config.yaml
n_experts: 24
moe_layers: [1, 3, 5, 7, 9, 11]
balance_bias: true
groups_per_token: 3
num_attention_heads: 3
head_dim: 128
norm: "rmsnorm"
attn_scale: 0.0884
parallel_block: false
init: "uniform"
init_std_down: 0.0
beta1: 0.95
beta2: 0.99
doc_mask: true
max_steps: 5868
Below are experts of layer 3 (counted from 0) of a mixture-of-experts language model. Rows are named router (the router's row for the expert), gate (a neuron's input weights, with its number), up (a neuron's input weights, with its number), down (a neuron's output weights, with its number) and show model dimensions 32-63. Each number is 500 + 25 x the weight over its row's rms, rounded and kept within 0 to 999. Numbers have three digits each.
Before each expert's rows: "mostly gets" lists some tokens that are sent to it at least half of the time. This comes from a sample of Wikipedia text that the model never trained on.

# expert 2
mostly gets: "as", "o", "it", "os", "al", "ic"
router:487512476539545481529545511461481513508488550510509511517483485464520493566495487504504510521534
gate0:475534504541507478541545454495514455479545502500512474458513556507477497542454506514503527536489
up0:517451505463502502467454513511493541515485513486474519534487458500504491454559491507483480449515
down0:517494491505518531508481525507487480526520485509498505473459504547439517501506534456498496519506
gate1:512531453502546486513505503535499487495518490478498532487535495482499479500466493502476510517508
up1:489470505511512509502522516507497486494494518490440497450484513471501478512486513504508477518514
down1:486526472505475519535526537470454471475504502523536551498502509473531477499537479495473492544503
gate2:514471485492509488515503505453497516473500456422501505543528545483464525455481471514487452511546
up2:490511516504479507475493483536494486500491567572503500476474469518526482534550542486511551466476
down2:524512482485480505535474499483542516503517515474519496498494530502507433522466530477491481549485
gate3:512496458487462463499493516494501498460472520484485547556544519508484465512536477523519457499499
up3:524477464526502444507508505514512517516505528515486512511518505528475478524520503503523448480499
down3:495455539479519570449503523507481537516454504476467499490472481488553471478470538493481508499501
gate4:497525445484505521479513448498515505483490494508452504484524521508473523471516472524543499518546
up4:507520426519492500497487498493484536476510440499489491512544527520508479506500516505523558520540
down4:502506481524523528468505512504470526485482499509517480530495508458530494494503484465484455513526
gate5:453505451457496478526496473506514518497519493518528500473509508538498474488472489545519505447486
up5:470520517527472526480525487508469515519518501476514514575459525514506487491538519482464482507547
down5:484542476519495502502476471473501491538537544538524481455501539506493474487496545485499502482454

# expert 13
mostly gets: " States", " American", " New", " World", " John", "ie"
router:456528482471491536459499524503498504444460518524469480483478506490505532516528494499535466433496
gate0:461469493467523454497463467480549514453538506504468499519496520500470488478473464498495475503540
up0:485466496480493469517454484524510464477487481470485513535519519502450492484443451471497500510535
down0:484521515552491516499489469521505499550524534506539491529515490528480512535554494504520497482514
gate1:477496444468492498497495446492445531513485536491497518505484501522480493500484492519487546500517
up1:484486458476494509513456497468485503538488502484460485487482481530488469493492477495485511508553
down1:525494499484490438504459480533544527463472464468540493478490500485514493503508467483524518529442
gate2:463551506482529533507504490476483519478465494491486501515485544479521517551481532467488451449508
up2:448510492528466475492470493482546503469498522493521540514541536478508509498456519507466497475503
down2:533503512498555508521524521523470489524495480496509467459473460519509512465531507516526536501518
gate3:512501514488527470518526477508456533493478504519478489464470511503439514493509468536564491508495
up3:499509523488515467520521476501452532484456513523473499471468514502436514496527455529550513510495
down3:516481541492469487511516466478478502495473469473469487551493515476486522474536473490467467492474
gate4:525455490458495474467459468509444510475541530518487508512501509512520489506502490515501520510515
up4:514490486443507480489489458513448537477544510504501504511489511499507512525501486545485509518497
down4:500460493506506538507468486507490434504499485473504529495503473494532483515522533493541467533547
gate5:459500472480528491524477510531520486505529539485476514509481545533469527494518505511505506470503
up5:477481467489496463517499508534516440463516527511496523500486521528467525485522470514470532453515
down5:546503524498521525513520567498509510465480487489482515492502452498508490472460513507489487490560

# expert 17
mostly gets: " m", " had", " part", " p", " out", " been"
router:523501515511502458487510506492520469513529529469521492488516514474535539479503488504501496495492
gate0:477509495489495482463473507503515492485518532496494503491511497508522497507539477500489476510527
up0:475488513465496508486448490510504459493498512499513499511483507495526482493556499469482475511509
down0:472552527520511499516459498523532471527515501511502516471530498524528461525527477463516515543486
gate1:479477444495473499526507452522497522460487493529469498502505498490481511496511517481499479500549
up1:514525545482516503502500553501515454512484521493504478471512496518514523531474522492468504492472
down1:477454502507494495505454500469490496502496458500450527534473487541490518498488494488539500503491
gate2:474503509503472461494474455540509525454486504487484493521491522514484470500514438500506511475499
up2:516474517503500512524495469521481482501443492526535511460457540463542530501488494499501516525467
down2:506533499501461499461513519503488538478503514478529514511513484509529545495504536512487532461531
gate3:500477478481489467499471501501495510470510472485515537484510509547493466535481484509511506530513
up3:531487521491493506459429468497506469520498495478530514517485512496499502507484513521524491516469
down3:513482495475528519500503463555506500479489466539535497500506479529496517490559503505520491488520
gate4:525509468544498491509454487480457485493495481464459530506491495532483488498509509521507497544515
up4:462510477491491530525493485508474497489487547499513480498504444501510484524492550554510460557520
down4:531479514542493437496467475517489495499523517502505519497510510495505485489571513511532514483519
gate5:516521469464484499483513474517465542473474545482480494491473480491491498468504483520492492518559
up5:452496527513486494518490490437517493485494491511506491545530491526507502519449517485494500504483
down5:507507475512482471502519512505532520523520512569484482496495505505467501476514527474532456454507

# expert 11
mostly gets: "\n", ")\n", " first", " game", " used", " same"
router:550508509492458509520481507501500504539541489526504499464500527474514518500477515480516484487493
gate0:519511460493499493527472488516446525452437519451490505524520503504475469460527461505527513517550
up0:498515522474547488546502471543501498494431490435496501515520509491518478468488487516558496487528
down0:555507466504468524507513482502464474506499480486480509513510496491481496512500470530494532544510
gate1:552495495473499509508470455508502493479510501499520499499505492502428521481517492492482497536543
up1:437521483523494528499498532526497512508481526459513475472489502479555480481486533506494489483469
down1:540523483497460507502441477460499503504527536506489504509490484474501540486506494517497499480499
gate2:505500463478505470548479507503496470506507542535462496480496535496521454516522503485473517450508
up2:500499525514504541457522494492497533487494462461531520517513469501476550489488488514533464545495
down2:528520539502532463510465465510497550470520498528532522499531528475511539499489489486487534485446
gate3:490490496493526462462505485505502530513532493520478539502510525497491491510513491539500501491532
up3:476503503477494522533489477529511472531500514479523451490479488475515527447492482487490526561459
down3:470496461512476489501491509508496521475518491476529524536496508515442504514543513477506538467505
gate4:492483436505511513481464491535484511453481482497512508481473478496540488515526465537535476508525
up4:503505517496503503504478518472472521515454533538477478503488501481506492513492509488485473490506
down4:536475515511482505458525480510534484510520473478491539509523481482488510495496477458471475496500
gate5:454463478491483455511440499532503492453509585514474502494497501529463468488532423482510525498519
up5:463513524508526530493536492490523508519491437475523525503486481473514543497488542484515486484521
down5:514522508510507481486468489539551523468517509449479505509549478520525528504523483530462466541507

# expert 14
mostly gets: " and", " ", " (", " who", " or", " as"
router:509468499484481458517472489515492466539522485533505517479506568479536503456510506481508491490483
gate0:518473466522537508519468495508516491496504534519475512526486487482505447510485481506485508494523
up0:470512464490486502519504499535508487503527531532430488521522476524505465482498468495465502504496
down0:474521460487499505491505527464534485523518463533556495467479496482472496544527507444492521468482
gate1:467491453523457495525502483473487474483507518505505532479478502465497476505463469523483550482520
up1:555499511551475500508516518543495510544514505499464534513503518488542539483514508494526506485443
down1:498565529488477485571520509450559508508464473513506542453476499508476519522482485477496512513474
gate2:477466514458494494448542498532488518506505498510506499459490481543447501500489494511514531487484
up2:483458521489501496484550490520511492491499498483512502455496472559462518473481494503517528510498
down2:508448514470501502474499506503538493473481478469495524462537487511504470515476533489470491505531
gate3:490498489485476519510479501511485518456491503505478497487512505498472478548519506521519512505519
up3:519520562490477465501514492495483508483474525459534471478516486500498527505514531479509501491481
down3:483456505465483506514487474462520514493518543522521533541494527515536515528483500529485502487494
gate4:508518485492478472504498515548460477499466525470507478455480517492441492511513455480497458490543
up4:522513473490470474491523492569487532468471527477528489471527533519443473514492505497511459523519
down4:491522505505486509495499492515516467496513526502461505453529527476506475513494491474537454471520
gate5:532495480507499490485523472522495542452522499487500460519509480516495480484541487525546545522505
up5:487475527514506484534501512474521508528487483508496505478503484454505494511498474502465437516490
down5:466486479487521495505532500524475494511453482479436502548496498490496512453513453481490542501500

# expert 8
mostly gets: " August", " January", " June", " July", " September", " February"
router:513504465462590496449534500507505507529497486485500479504445515458484495500505495531490508541514
gate0:456484475562476452484479477493475517510475509503510510495486498494480487548469494497487517554532
up0:497526483547457490473483482495502541492496485488517486537512498529482464523459478474519539524507
down0:473495530478512525512476470477469506504498442495480480491554526507461503463493478534508473468490
gate1:556515535491549497474473497492503482504530518473500500539502529498490486520486494507459531519511
up1:563515532497546495481474495487487490492534519466490494544492523495487478508482499515458518519503
down1:524500467508510522520526550500530483506486509461524492462523473475487515511489498463551513489522
gate2:516448490479453518507507510494495460479500478480532511535499564529523472483490483480483580496498
up2:464543515522535492500485486506483553511493522536455504467499437485475519506499512524507418497504
down2:482495487495470496504500456499502476511497511463495485516531550501489474504504459518494520544515
gate3:481480492512515514485500474474455471478499491531490508470481468473498506506555456494556513491504
up3:476508513442458479520509500526501529490514493463472513527516527507488503520485554491476500535525
down3:531523442512547559484535542506551501486499516515484504499498534487557476456485476508513514531515
gate4:520483451510481483483498525495463492499499461532495517512472489494490510518493524520573526507514
up4:519485466509487493480503526496456490498499473539500512514473493486491509507504532524547533508507
down4:505512501507499515544507460530480503508478490486502462474520506521493534501513510540491520506486
gate5:533500446486504495483509484479519526441495510531464545489489518529485486504484519456515500542462
up5:535490554494519501475495507500504499522511479571463478541532490484516499520532499464529541543458
down5:543522466469528483517541464556490465550526467494483488467493486458502488516487493518491465506526

# expert 4
mostly gets: "es", "ers", " University", " life", "ley", "s"
router:478493502513541545436504466467559513517493535456505460509472507471466498533538548479508496535516
gate0:511468512453478504482489507518482501485497527499482500509549513535489512477490490489516485479533
up0:557498450476530540506520524518533468476473532511502528486484467469464484491501488485446480511448
down0:480506461471539520484477504463490511482471510469538474463498505503506462476494522515455501451524
gate1:523503468464469491489483536527480524482485516525508543501500470529486458475505499561547510464535
up1:504435523482490453479527529444464488510482505539484495506463490510492459479532476495546482462490
down1:513512500500523504490497479497537510494502539490546502458512501490491505516487487538465500477518
gate2:477538466463528502463522465523531510482497512533509503461512495475517507481506487501494475490501
up2:521481499494488523526517507479470488531461498485452469561497507495481455536487535502507524496457
down2:505487521513500523508482486512568546511529502471492480475468489484480499526518518467486488492523
gate3:466539471496515510486483435496546534476519477520497521534540509536487504512459504547470521507526
up3:458529480494512516472493479538531538447524459527483511523525504516483504502472520538459519557509
down3:519518509500482513519465504491497508536520470446492510484488465499499505551514518507476509536517
gate4:488483534517566518472506496484528491517488500458532488518492498495546471481499516473537486509487
up4:515515467476431489517486498519473514481492485531485511493524513504455501512507484536473517495526
down4:495504473500533544538476482489508489480488497513453526487507487479491515534516493506488469489521
gate5:540544485546493527470501495510530515499495485510520494524505460501493490474473501505478548565471
up5:476453511462505466507503496485482503507528493498485507476501545499502510528525497499510456445538
down5:544552497509478494557521489531528499462490517551485488520562490504482513507502501497506543506453

# expert 23
mostly gets: " ", ".", " one", "==\n", " two", "===\n"
router:511500515536499469552500518500470518501513471509460523483515538497490536483476476494486506529485
gate0:524501511540508512505479508508482517535531510457519442512493516483523484528511469559492551528488
up0:487485493444485500474510475490534485458484506550502557484495478529459517490504533440510464465525
down0:490512479491466474516512505511443520509497476535495503498463507470484513510575511505586529504505
gate1:459470486495481517451476503527490489486473511485475529507479478489422500461499490488510456479535
up1:478512481503509533474531534526499510518539530478519495522479529474524467481454531499498490479481
down1:485527489471532515495568493569477460509504503544530501482498490490488508467536488497488510489514
gate2:503526492473463526452460504546466539528469520459468507489493488531484497466534539512510445481507
up2:476498490529515522539495537483469475505500503489505477519485524493508493536474483552476524526481
down2:500509493510500460508510490507441497483506487505525521478512525514479480491516496505560533478540
gate3:501496443495516503530490467508508493564503502506503485445520496514483521521494498502521494513538
up3:524521462473523518554493473493507433551523533507493524474497485472518523528515506525521474474501
down3:492503455475474488519473565462519491491537484514509514516516533483486535481481534532482538476521
gate4:504477430518471506473483452484466544468488496507483507488489491509485455541545454503479480492531
up4:501511576467509481511539526518506472544520498514522496516519508482528499432460543501503521511467
down4:511482465496504495495534495463475507466548487562510507485479490533451480453501491542523518438539
gate5:498480482457494526508523479474504470528447486463476483478495496478476495504470543519564437464541
up5:509490481447486519517513479469508477535445480455478480471494478471470481496470538525561452459546
down5:448512527513546532490523517486441549481502497553508483504511517481512523498537521468491529470459